{
  "d_model": 256,
  "n_experts": 12,
  "moe_layers": [1, 2, 3, 4, 5, 6, 7, 8, 9, 10],
  "normalize_top_k": true,
  "routed_scale": 1.0,
  "balance_loss": 0.000298,
  "init_std_router": 0.0255,
  "vocab_size": 8192,
  "norm": "rmsnorm",
  "tie_embeddings": false,
  "optimizer": "adam_hyperball",
  "lr": 0.0058,
  "beta1": 0.9,
  "batch_tokens": [65536, 131072, 196608],
  "steps": 3612
}
Below are experts of layer 5 (counted from 0) of a mixture-of-experts language model. Rows are named router (the router's row for the expert), down (a neuron's output weights, with its number) and show model dimensions 0-255. Each number is 128 + 24 x the weight over its row's rms, rounded and kept within 0 to 255.
After each expert's rows: "comes before" lists some tokens at least twice as common just after its tokens as in all text. This comes from a sample of Wikipedia text that the model never trained on. Tokens count by the router's weight.

# expert 3
router [171 123 118 123 163 118 123 147 121 108 113  99 148 124 190 114 120  99 139  87 109 157 125 115 155 159 116  91 143 160 117 114  83 136 135 160 110 157 145  88 165 128  88  90  93  86 106 118 139 133 127  88 140  95 104 125 119  85  92 142 102 139 106 154 134 135 101 145 150 105 125 143 127 150 134  84 119 148 147 105 144 141 141 175 106 116 136 121 141 147 134 130 105 117 137 133 108  98 152  76 150 132 175 145 138 120 105 123 133  73 130 153 126 126 170  96 138 117  94 112 153  98 168 126 125 141 126 132  95  69 107 120 142 164 136 135 105 107 142  84 101  96 155 127 126 162 145 171 115 120 128 161 121 167 154 157 112 133 115 138 109 103 117 104 119 126 127 109  98  82 158 136 174 119 105  92 152 100 156 147  99 143 155 111 123  88 157  99 165 118 117 145 137 135  95 132 119 126 101 134 152  97 163 141 146 111 173 128 133 106 153  61 124  96 161 147 138 111 125 128 136 161 118  95  98 158 127 121 130 146 141 122 147 106 164 130 148 141 134 117 149 177 155 151 130 149 133 158  58 113 140 123 123 139 137 135]
down0 [133 157 116 115 131 139 143  98 134 133 122 157 114 131 127 159 182 159 112 147 142 113 151 146 137 149 118 115 157 156 168 111 102 175 159 107 120  73 133 160 123 100  97 135 116 142 131  98 143  94  90 162 119 125 168  92 121 127 167 142 105 142 143 127 111 158 135 120 112 116 107 152 136 131  84 113 115 124 117  92  74  92 147 129 106 136 134 105  96 119  95 123 153 158 153  72 130 187 144 162 102 125  92 138 125 121 138 136 149 120 162 106 116 162 133 108 172 118 142 100 112 131 139 107 122  86  97 176 155 161 148 135 109 163 128 116 122 112 115  77 132 138 129 132 135  94 178 112 141 122 111 138 138 109 132 140 148 132 145 140 126 145 132 144 166  95 131 106 151 133 141 135 152 118 121  48 135 118 169 149 142 125 104  89  88 159 105 135 123 174  98 113 129 159 126 133 116 110 160 105 110 144 151 100 122 109 135 135 131 148 126 150 169 130 144  83 172 132 151 131 108 170  72 143 116 123 129 135 121 102 103 157 149 146 138 145 144  81 165 167  81 138 133 122 148 117 113  84 128  91  92 163 134 132 143 129]
down1 [136 163 142 102 138  98  99 174 127 105 152 131 154 140 172 114  93  83 135 109  93 130 161 163 133 171 134 171 112 130 123 162 140 162 160 169 138 136 132 115 116  99  98 134 114 110 122 108 132 150 102 134 115 136 163 146  81 116  99 147 164 172  85 101 131 130 131 146 156 137 160 115  94 121 109 128 123 151 149 107 136 129 130 134 116 125 137 166 139 156 138 148  94 102 144 156 136 143 130  93  92 166 129  99 143 122 137 120 117 124 102 135 158 128 189 104 140 111  84 100 152  86 125  90  54 109  97 144 123 125  97 137 134 102 121 121  98 105 116 103 118 120 136 155 107 118  92 123 120 189  93 112 128 161 134 105 123 122 112 156 171 132 112 152 106 109 127 167 103  74 129 101 170 134 121  95 163 153 127 148  77 124 133 126 104 148 105 133 105 132 121 139 127 115 139 119 101 143 101 123 177 171 110  96 153 104 133 145 113 129 144 120 164 117 165 136 150 120 152 133 147 119 118 153  69 136 114 142  75  81 101 140 123 145 141 164 150 158 125 106 163 124 145 127 116 141 151 137 118 131 131 100 140 163 100 134]
comes before: " ", "\n", " The", " He", " In", " It"

# expert 9
router [151 156  87 143 148  73 182 145 119 105 122 143 107 140 143 112 114 100 104 101 167 140 138 119 130 156 123 140 151 152 123 125  88 125 127 132 140 157 136 121 169  64 115 143 146 101  79 108 137 133 168 127  91 106 107 113 134  66 110 157 125 116  99 143 137 161 103 138 177 127 140 133 109 137 114 113 134 157 146 116 104 129 135 134 129 125 168 149 150 138 173 153 137 102 117 139  94  86 132  85  96 161 125 185 136 134  97 147 144 158 167 136 125 123  97 134 136 137 128 108 115 119 108 142 120 126 105 164 156 127 110  99 112 124 127 134 117 133 108  66 137 153 134 126 142 117 129 136 133 119 156 123 138 120 135 187 134 116 128 123 132 106 124 108 127  97 137 106  76 110 133 131 160 111  98 109 143 120 158 169  92 151 167 112 127 115 160 128 114  94 129 161 136 132 125 156 104 124 105 129 134 105 126 157 114 132 105 120 101 112 110  79 163 128 112 170 144 111  91 115 139 183 100 119  98 153 134 155  96 123 101 163 154 122  96 116 125 115 156  39 156 122 148 140 139 105 154 108  74 143 165 148 139 129 166 115]
down3 [105 125 144 116 117 116 138 115  94  89 149 133 147  74 142  94 153 113  95 156  76 133 140 114 129  96 163  89 135 107  92 133 135 118  86 135 102 173 102 151  70  98 113  71 164 106 162 145 138 114 110 158 137 133 119 105 114 108  78 113 132 109 106 121 143 106 131 123 126 119 123 113 123  84 133 114 104 128 101 163 112 150 128  99 103 130 106 147 117 125 100 124 153 126 150 112  93 151 122 157 100 116 141 150 124  99  99 130  84 102 114 147 138 157  95 109 125 147 102 161  89 173 117 143 140  93 156 124 142 139  57  93 156 102 163 126 134 101 135 143 152 118 122 134 167 174  95 139 131 145 154 115 118 111 122 119 109 120 138 136 110  74  87 119 115 101 113 120 113 149 125 137 105 154 129 127  82 131 170 140 154 114  79 158 104 155 107 153 136 170 116 135 102 111  86 110 119 104 160  82 142  56 116 167 109 139 130 166 129 141 110 127 153 128 135 134 141 136 153 141 141 137 144 132 160 127 162 122  82 120 131 109 127 119 117 140 110 116 130 143 112 135  96 119 114  98 149 122 174 117 129 167  98 108 116 159]
down4 [131  98 105 119  76 113 106 137 116 174 141 124 111 123 100 101 127 130 138 127 188 125  89  92 158 112 122 120 131 111 154 127 116 157 105 154 135 171 120 105  86 108 159 137 155 125 157 103 111 141 112 127 161 145 141 114 108 115 103 132 130 172 105 161 140 133  88 110  99 112 143 146 120 165 124 161 138 132  92 141 156 134 109 160 110 114 107 101 105  95 152 153 103 126 145 101 146 136 103 110 121 125 158  83 107 143 154 124 130 125 120 119 171 179 149 158 175 177 135 125 144 131  84 108 127 156 148 135  91 106 116  91 116  95 105 103 139 155  89 159 136 170 141 130 122 138 142 124 148 111 161 146 133 137 187 157 135 110 151 142 103 178 154 136 164 126 153 116 141 103 167 123  97 125 116 134 112 139 128 149  86 148 115 145 111 130 169 111 145 171 135 102  79 132 146 160 159  99 183 115 114 118 124 153 127 170 126 108  92 127 144 108 104 106 122 141 150 125 166 112 145 146 143  95 113 122 128 101 104 147  89 119  83 112 114 138 120 122  96 154 188 104 104 106 108 140 120 154 143 107  81 148 142  88 140 122]
comes before: "0", "9", "1", "2", " |", "8"

# expert 4
router [149 114 131 107 150 105 134 154 112 122 106 119  98 125 121 113 133 161  82 106 161 145 150 135 146 164 108 104 132 136 107  98 103 151 144 136  90 159 102 139 142 118 115  78 108 150  99 125 122 101 118 131 107  93 101 139 123 131 116 174 122 163 134 131 126 149 107 148 151 127  96 145 150 171 143  97 140  96 147 114 142 151 133 154 119  98 158 163 163 131 156 125 101 126 140 157 113  74 108 123 124 116 126 165 133 145 112 133 161 119 120 155 116 110 113  99 151 122 116 154 129 102 144 119 125 150 130 120 124 106 113 139 114 124 163 119 122 121 135  98 121 127 113 111 139 148 110 113  82 139 135 178 136 135 150 118  64 143 143 117 150  57 126 109 134 125 101 131 107 111 153 149 162 130  48 102 130 145 175 174  97 155 142  99 171  70 144 107 131 101 137 157 144 134 137 128 120 141  87 181 147 129 130 126 141 132 150 104 128 168 135 127 146 130 155 157 102 118 144  90 109 164 113 128 136 180 112 137 111  87  75  93 171  93  93 146 120 120 163  73 159 126 123 110 126 112 128 111  94 127 137  91 168 147 170 133]
down4 [ 98  97 136 129 145 108 144 101 163 143 121 168 161 104  97 127 167 123 150 136 138 164  60 152 167 122 165 112 115 134 129 164 154 170  93 134 126 130 145 146 137  88 135 154 116 115 143 120 122 118 147 124 130 141 131 105 148 109 174 133 113 127 158 148 165 198 127  88 113 135 152  82 113  88 133 131  94  93 148 106 154 132 145 101  83 132 138 142 163 113 121 124 134 111 102 147 135 106 141 124 138 154 177 103 110 119 124 140 112 113 114 124  97 144 181 143 143 126 153 122 135 135 137 124 142  91 112 142 114 139  83 131  97 136 106  73  79 127 157 126 133 138 160 109 112 125 149 120  83 128 108 132 122 118 165 151 100 157 169 138 104 133 104 118 130 101 124 114 130 110 131  96 114 155 143 120 182  87  93  86 179 119 132 102 123 122 127 122 128 130 115  95 144 133 112 154 130 110  97 130 118 115 143 145 151 146 135 132 114 142 134 157 155  66 134 146 161 165 155  89 131 196 124 152 122  98 127 157 170 116 154  97 139 142  97 146 116 128 175 104 136 143 138 146 145 157 128 105 120 107 163  95 154  83 105 126]
down5 [133 114 127  84 138  86 119 163 132  95 126 129 123  99 105  90 127 178 123 108 166 134 138 114 133  94 116 146 160 137 107 158 177 135 105 136 105 140 151  95 111  85 140 100 146 157 144 150 145 140 182  90 148 128 124 171 143 145 127 129 145 128  89 139  98 140  98 174 112 118 147 108  83  82  77 149 142 104 127 143  96 131 158 105 122 157 178 148 136 175  82 146 106  90 143 130 123 108 118  92  96 129 150 131 101 157 167  92 107 138 143 161  89 177 132 140 135 135 115 168 108 137 149  87 127 143 109 128 100 100 120 145 112 107  93 125 140 154 114 121 110 128 109 118  87 122 102 127 125 124 113 145 140  88 104 158 118 128  94 153 108 134 113 102 131 133 131 116 132 135 128 122 114 172 129 108 150 139 151 121 116 112 127 128  94 121 102 127  67 132 141 149 168 162 139  91 151 173 134 102 107 151  98 110 134  81 130 130 184 101  99 121 135 151 115  99 123 132 120 126 128  99 140 119 166 164 154 118 146 121 136 124 123 124 139 106 182 153  94 195 134 125 132 146 107 147 131  94 127 135 148 114 158  93 123 115]
comes before: "\n", "-", "|", ":", "==", "The"

# expert 6
router [129 123 121 126 134 110 140 136 126  88 108 149 146  97 138 107 157  98 117  63 132 128 111 123 144 149 143 128 146 112  77 148 100 126 164 128 118 118  83 133 168 111 100 112 101  93 156 133  98 131 133 101 155 116  76 146 120 136 132 159 154 129 120 155 123 190  96 139 127 180  91 111 156 155 128  98 117 128 144  70 171 131 145 132 132 119 105 109 143 115 133 169 110 100 176 157  93 113 135 103 127 153 138 183 178 140 113 156 188 145 132 146 119  84 169 140 105 125 112 120 145 114 155 128 137 168 113 123 158 120 117 120  95 118 128 133 113 115 127  91 128 138 124 105 119 137 133 175 122  93 169 125 147 115 152 156 102 155 142 154 116 124 124  92  94  83 113 110 103  80 100 118 136 116 119  67 157 124 151 138  76 164 134 109 166  94 135 139 142 117 146 152  85 139 103 125 122 129  71 138 135  98 150 141 151 112 134 157 120 132 141 131 150 131 127 132 142  85 134 131 104 139 144 111 133 127 154 137  97 105 114 105 160  98 128 144 134 116 181  87 125 131 144 109  92 143 139 139  91 155 117 139 157 143 145 105]
down11 [143  93 115 176 167 125 125 104 172 165 125 117 152 153 113 129 152 180 119 161  98 139 105 122 139 105 125 108  97 113  96 168 163 138  78 149 129 141 126 144 155 118 151 122 110 123 119 145 150 119 140 138 125  99 142 143 131 108 155 130 111 160 174 128 132 124 119 107  69 127 173 117 142 102 129 113 141 160 107 151 191 142 108  90 182 118  98 108 179 106 155 119 146 127 117 145 116  81 124 116 148  88 152 134 141 162  98 120 127 120 137 134  71 134 133  82 170 166 121 130 120 115 101 109 129  94 114 139 140 109 137 140 151 123 123 114 116  91 154 150  96 148 116  73 133 135 152 124 143 102 101 110 171 143 102 134 138 149 102 128 145 186 186 139 131 122 117 148 151 141 104 170 138 132 154 119 133 118  76 114 101 156 116  97 100 163 137 146 144 125 164 128 127 109 118 110 149 104 134 119 119 120 121 118 169 175  77 151 138 122 130 120  99 153 132 172 131 121 159 120 133 103 138 115 153 147  89 114 134 146 106 132 127 148 135 136 143 116 104 119 107 143 157 125 170  90 122  99 148 117  91 159 146 114 153  79]
down12 [120 127 135 133 115 112 131 164 166 120 171 172  90  88 102 145 124 113 108 103  82 107 115  93 125 144 144 137 157 184 126 136  91 135  92 136 173 134 133  75  80 120 117 110 131 130 162  88 133 105  84 170 124 149 130 133 146  90 149 109  73 121 133 118 103 137 141 119 138 119 133 121 115 129  99 129 160 154 151 170 146 132 145 120 113 156  72 121 109 136 135 126 165 136 121 156 120 154  94 101  99 102 116  88 118 154  95 125 104 162 160 146 153 130 150 119 109 102 149 104 155 115 166 165 130 125 168 104 130 172 118  94 121  87 161 109 130  78 108  94 138 124 119 149 148 118 159 113 143 148 130 120 140 145 116 128 137 107 119 113 131 107 119 149 152 127 138 109 128 129 181 133 209 139 110 134 139 144 113 196 149 103 111 140 115 110 111 130  78 124 111 168 104  93 125 138 162 128 114 125 119 152 138 119 108 163 147  87 137 147 125 147 156 160 108 104 163 128 126 110 151  98 139 125 124 101  93 158 115 142 117 142  98 138 118  85  97 127 141 112  88 135 110 145 140 151 121 135 168 150 124 135 132  95 161 154]
comes before: "|", "4", "5", "6", "3", "7"

# expert 1
router [121 123 101 114 146 103 151 107 119 105 156 146 108 116 153  74 148 146 132 110 130 124 150 108 191 162 161 124 160 156 109 124 117 165 143 120 140 169 127 113 153 106  72 146 109 113 147 130 119 125 119  99  66 125 106 108 105 123 122 147 136 140 133 153 169 163 113 145 133 111  88 141 132 109 146 119 132 127 137 103 134 104 135 146 134 130 138 168 129 132 129 170 113 148 130 139  87  97 163 125 129 135 131 150 156 147 121 167 162 101 119 174 109 146 126  95 162  82 133 106 152 120 176 127 142 154 123 125 115  90  84  74 104 144 124 119 120  91  89 121 113 138  95 119 122 136 145 144 123 127 115 134 134 180 198 149 113 123 109 161 116 102 148 125 121 118  94 106 111 120 111 122 157  82 144 107 138 155 157 148 118 142 171 114 134 120 167 141 110 115 127 155  83 179 116 124 120 143 131 119 194  94 128 115 129  89 146 117 105 116 158 105 148 132 136 158 134 105 127 111 139 132  98 113  98 169 164 112  94 103 118 146 151 111 111 136 132 130 156 113 192 159 171 117  58 135 117 118 143 133 149 136 110 155 134 128]
down12 [155 127 136 164 133 113 124 130 149 149 125  94  93 132  87 137 120 148 160 123 178 117 144 139 126 126  89  91 128 101 116 182 123 123 115 153 112 166 126 120 101 124 100 111 142 113 131 118 108 101 130 119 137 152 155 128 150 116 105  99 116 150 122 157 116 154 165 117 142 133 130 149 125 150  92 132 139 120 120 118 173 116 105  97 135 117 128 135 111 142 116 123 129 141 111 128  98 133 156  83 131 121 125 110 148 121 147 140 152 100 152 138 139 115  73 108  79 142 139 168 143 139 133 110 126 139 162 140 101 138 149 145 114 147 101 109 111 166 122 123 103 140 144 129 145 145 156 162 137 130 141 148  96  93 166 109 118 126 150 129 129 145 128 161 140 131 124 112 175 178 151 146 123  97 116  88  87 149  99 149 129 143 109  93 129 107 123 141  56 170 146 131 106 105 130 152 132 165 151 136 157 119  77 154 132 148  66 122 121 133 165 160 175 135 124 117  97  99 109 103  77 113  82 107 143  94 161 177 141 108 121 148 119 139  91 104 135  93 174  73 153 118 139 140 154 172 147 161  95 169 124 166 185 114 106 104]
down13 [107 128 162 108 111 151 120 121 116 140 101 195 126 121 131 151 154  57 119  93 128 123 146 138 109 106 188 102 139 117 135 129  96 145 148 128  92 152 140 108 145 153  92 138  97  77 108  91  98 146 113  63 122 111  82 159 142 113 125 135  80 146 107 116  98  83 114 106 133 161 166 145 118 105 112 178 137 131 121 116 172 121 133 190 141 113 119 140 137 133 124 125 127 134 101 127 116 160 155 121 106 113 121 101 123 120 151 139 123 152 137  94 126 143  88 117 120 139 152 119 113 130 156 150 134 144 130  88 112 141 116 120 159 148 149 152 135 169 128  64 141 139 126 124 141 141 186 125 135  68 144 144 145 116 182 112 156  78 149 107 107 168 101 140 156 131 129 119 124 133  82 120  91 139 110 137 107  99 130 134 139 123 134 125 125 154 129 135 133 108 155 165 140 121 129  87 121 149 105 111 111 105 174 107 134 137 138 141 127 151 124 157 133 161 109 110 106 138 117 128 151 103  99 112 117 138 165 128 145 154  70  88 105 159 137 150 110 135 142  86 117  96 116 131  77 153 125 143 150 119 169 144 110 106 111 104]
comes before: " of", ".", ",", " in", " and", " was"

# expert 5
router [138 130 119 122 139  94 147 143 136 106 120 101 122 117 153  88 145 115 118 119 144 140 145 122 160 156 153 136 157 158  87 144 106 158 150 120 144 111 112 140 147  93 104  88 111 127 110 107 153 158 152 114 138  90 122 110 131 123  94 185 126 161  85 162 122 162 106 132 141 127  89 145 138 145 147  95  98 116 166 110 116  93 143 135 123  92 159 157 148 164 140 166 127 140 181 165 148  92 111  62 133 151 157 175 137  91 113 134 190 101 127 136  84 110 164 100 117 120 109 130 114 145 120 152 165 167 129 113  97  97 103  98 103 124 122 128  95 113  85 114 113 117 115 111 115 136 141 170 131 129 156 154 135 121 136 131  86 118 136 107 156  91 121  96  81 104 102 105 114 122 154 132 151 120 110 111 153 149 145 148  86 140 175  92 135 107 152 145 118  83 118 144 103 112 112 110 133 132 102 143 166 119 172 136 151 130 162 137 127 112 144 139 172 113 132 133 148 111 128 102 133 164  98  94 116 142 134 134  94 106 154 105 120  94 128 117 121 150 185 100 124 127 148 108  95 152 156 107 119 125 141 155 130 182 134 153]
down0 [152 128 127 152 149 105  95  66 110 140 100 137 111 110 154 121 150 118  97 139 102  99 142  92 111 112 124 125 108  70  95 113 140 159  90 133 131 180 135 119  89  85 123  76 129 114 104 125 120 144 119 120 107 141 114 111 110 105 119  94 120 136 157  96 102 133 128  93 141 127 139 122 115 137 142 150 142 116 138 114  95 131 128  70 108 164 121 100 151 136 115 124 130 133 170 163 151  90 119 103 146 142 123 136 123 125 122 123 131 151 108 139 125 127 153 105  99 157 103 178 161 151 150 145 126 115 162 166 160 149  75 107 115 152 156 143 142 156 153 136 131 139 120 108 153 105 145 101 146 116 150 137 112 128 105 119 102 116 120 126 153 148 186 136 140 128 115  97 159 111 136 136 145 140 119 155 165 129  67 100 189 122 153  69 137  96 140 119 139 179  81 139  98 139  98 144 136 149 156 108  84 131  80 110  95  98 118  97 129 110 108 114 118 115 134 134 128 112 168 134 142 126 137 187 108 112 112 170 144 136  84 155 136 131 127  84 133 101 145 156 157 136 134 131 138 101 160  92  96 148 164 114 137  90 152 136]
down1 [108 122  80 121 136 157 121 130 123 161 123 120  83 133 175 119 141 140 141 116  84 146  98 118 161 161 124 183 123 181 101  75 161 133 149 153 155 143 123 145 168 124 116 149 118 164 121 138 120 125 138 144 150 111 128 155 145 171  98 156 134 116  75 101 154 150 116 146 105 134 116 108 145 152 120 119 148  84 133 157 164 148 151 157 134 106 104 124 133 154 144 151 157 130 133 118 147 102 130 141 148 135 120 128 127 150  96 140 107 132 134 124 100 148 130 147 136 147  95  86 143  80 167  85 157  51 165 119 123 143 170 162 110 143 132 134 103  76 131 140 131 117  99 130 127 127 128 157 108 162 132 116 155 183 134 113 132 148 158 116 200 120 136 136 125 152 140 161 167 146 128 117 119  97 153 135 138 131 127 128 125 101 108 148 133 120 137 130 143 114  97 107  96 101  95 142 153 100 174 124 126 153  58 105 135 107 122 148 123 138 148 135 119 102  83 112 126  86 145 141 116 137 118  99 115 108 138 139  95 112 101 151  96 169 152 157 111 156 129 144 145 146  91 110 141 130 139 147 181 126 158  97 139 139  91 115]
comes before: " ", " \"", " K", " S", " B", " M"

# expert 8
router [128 151  93 146 158  78 151 154 133 101  94 112 131 149 144 129 118 139 123  81 130 114 149 111 159 161 149 129 136 169 105 147 111 195 155 114 107 134 141 119 108 137 114  98  95 102 160 135 106 138 143 118 131 105 136 118 142 117 117 164 112 140 135 186 156 125 105 110 162 152  62 165 118 156 170 125 130 133 197 134 143 116 135 123  94 143 159 137 161 170  96  93 149 130 143 170 124 147 110  88 160 125 149 154 130 101 128 154 145 126 157 111 139 105 153 124 135 109  90 121 133  83 175 114 148 152 121 112 109  92 104 122  93 148 165 158 116  95 120 104 105 127 138  81  94 128 148 107 126 131 143 129 160 134 149 140  72 136 150 141 118  98 142  98  99 150 114 107  98 108 128 129 126 103 122  98 181 126 152 150  82 143 131 122 105 107 149 160 118 104 120 133  86 151 102  99 128 168 113 166 164 147 151 126  95 133 170 132 107 114 106 119 134 121 149 140 124 108 157 136 116 156 103 145 115 141 141 131 111 124 135 152 162 137 111 144 108 143 144  61 111 120 164 121 100 153 132 147  84 148 140 124 125 153 145 108]
down11 [ 99 113 112 129  99 138 189  89 117 138 131 122 100  87 106 119 130 108 175 149 151 106 133 148 119 142  91 116 148 114 150 115 108  79 124 157  98  84 126 127  97 146 110 144 102 126 120  85 134 159 153 133 122 107 114 148 101 150 140 104 106 103 151 130 137  90 126 131  93 158 113 165 144 109  97 102 133 134 173 139 114 125 135 147  76 138 132 104  81 145 142 103  69 133 139 142 141 116 129 117 101 138 133 138 128 117 140 127 158 143  80 134 113  83 190 178 132 114 107 124 159 178 126 135 129 115 165 103 122 111 149 146  79  95 144 133 111 155 100 102  88 133 108 101 184 145 106 166 123 134  83 161 147 129 163 140 146 128 107 137 144 164 152 112 121 112 140 127 115 125 197 154 139 132 151 107 172 149 100 153 117 134 147 109 115 131 182 127 147  99 102 160 152  91 116 159 147  85 152 157 136 148 111 122  83 159 118 150 147 108 175 134 131 131 126  92 131 150 130 150 132 114 101 131  91 135 146 126 126 125 128 131  99 127 126 118 121 105 166 128 124 145 134  75 129 127 119 149 147  92 130 100 162 126 131 118]
down12 [103 144 119 121 138 146 116  92 115 159 111 107 133 126 133  99 119 131 162 109 107  90 150 112 138 102 119 101 107 105 107 120 137 129 155  93 168 139 128 141 147  94 123 130 118  99 157 158 126 118 156 119 138 156 115 143 125 151 134 140 103  86 153 137 160 107 151 111 122 181 161 111 157 133 130 100 127 134 118 102  89 103 130 138 103 107 137 145 125 157 148 134 108 173  94 129 130 105 140 122 159 150  73 131 128 145 125 122 169 100 111 126 136 122 103 131 122  77  66 118 142 164 108 118 116 155  92 108 125  97  77 123 112 138 149 156 131 112 103 164 113 118 127 137 153 147 143 126 138 134 172  89 141  95  87 115 186  96 112 120 132 150 112 137  67 108 109 174 117 125 134 130 167 129 152 158 141  88 146 123 125 111 157 100 134 108 154 126 177 171 125  99 149 170 168 170  98 121 192 141 157 137 114 127 166 102 156 170 128 176 125  92 126 108 130 125 129 130 107 104 149 141 144 108 102 123 115 174 126 115 105  87 142  96 130 137 119 182 117 179 130 158 139 106 118 164 113 115 122 163 139 131 144 115 110 153]
comes before: "1", "2", "s", "a", "i", "o"

# expert 0
router [151 150 122 119 137 115 147 140 141  87 105 141 149 143 128  87 128 124 105 106 104 136 120 135 162 119 144 143 167 169 105 150 102 163 149 127 138 143 106  97 170 114 113 110 137 134 103  68 132 156 172 115 117  46 105 130 132 118 117 156 162 128 125 166 173 143  61 105 144 120  94 120 159 111 119  94 116 123 145 128 159 128 116 119 104 130 135 141 123 141 143 182 126 123 145 142  96  74 138  98 109 137 131 170 142 129 116 113 169 103 125 143 105 130 129  85 153  83 145 131 168 138 123 114 147 148 124 117 105 121 100 120 110 100 154 122 110 119  71 131 101 105 143 124 128 154 153 145 107 113 175 123 122 155 154 160 134 143 146 116 114  98 116 106 106  81 102 144 155 108 163 102 172 130  81 128 113 101 140 112 129 136 195 118 126 119 123 139 164 115 101 147 136 138 115 138 155 123 126 177 155 109 149 148 141 118 167 131 126 183 139 119 141 105 131 117 151 123 132 139 145 154 124 107  80 124 149 137 102 129  99  89 139 115 116 153 103 112 146  96 167 131 166 124  84 152 136 152 134 103 166 106 150 166 161 146]
down1 [142 134  83 161 113 146 147 135  80 116 105 148 156  99  86 132 121 165 128 106  84 180 119 111 115 149 108 130 135 133 106 143 105 124 140 142 101 136 161 114 111 118 145 115 105 129 144  88 153  63 128 115 114 109 124 160 162  99 168 161 140 126 111 105 144 106 106 134 139 100 132 147 121 131 154 157 128 115 155 171 129  96 138 104  91  95 127 126 159 123 160 130 148 139  91 104 162  92 138 134 128 135 100 158 121 152 111 172 124 129 144 114  78 135  92 156 127 161 102 104 124 117 131 122  82  84 107 110  98 161 110 144  83  94 116 102 106 102 131 158 112 158 163 140 133  95 122 128 165 154 111 109 130 133 137 161 156 126 151 142 105 127 143 136 128 108 132  85 121 231 149 126 126 129 137  81 106 130 135 103 121 140 162 137 147 128 127 147 151 122 103  92 185  86 108 133 114 120 160 131 146 125 106 110  97 102 145 105 110  86 134 164 149 130 172 159 119 117 134 116 160 108 156 130 129 132  97 144 119 143 125 138 151 155 126  97 127 162 147 122  98 104 105 163 102 115 120 130 113  93 112 111  98  93 149 151]
down2 [154 139 114 114 100 103 116 156 143 140 107 153 134 165 130 150 128 170 110 132 104 125 112 135 100 104 101 162 132 116 140 183 113 108 103 103 172 118 102 149 142  98 102 113 141 161 122  51 121 130 138 150 138 156  81 143 127 151  80 136 142 121 126 160 158 161 140 114 133 163  78 111 122 176 106 153 137 126 155 170  81 152 151 114 142  98  85 114 124 136 120 170 136 117 142 126 143 120  99 135 128 127 128 111 120 169 108 111  82 146 153  91 105 143 143 117 117 159 119 144 129 173 119 117 103 125  93 163 139 124 147  95 126 145 138  90  95 137  83 148 128 108 180 149 162 159  83  91 149  98 105 165 130 125  96 113 142 126 123 139 134  94 172 128 125 106 119 132 121 166 124  71 154 107 142 119 136 151 113 172 100 106 134 178 155 134 151 138 142 138 135 138  93 163  92 156 136 149 156 136 110 102  63 139 148 107  89 138 107  99 171 117 141  93 123 164 169 135 126 132 149 114 100 121 146 146 143 160 130 127 123  83 131 138 111 135 147 116 135 132 147 106 124 103 108 127  98 143 121 141 102 126 112 139 123 127]
comes before: ",", " (", " and", "s", "\"", "'"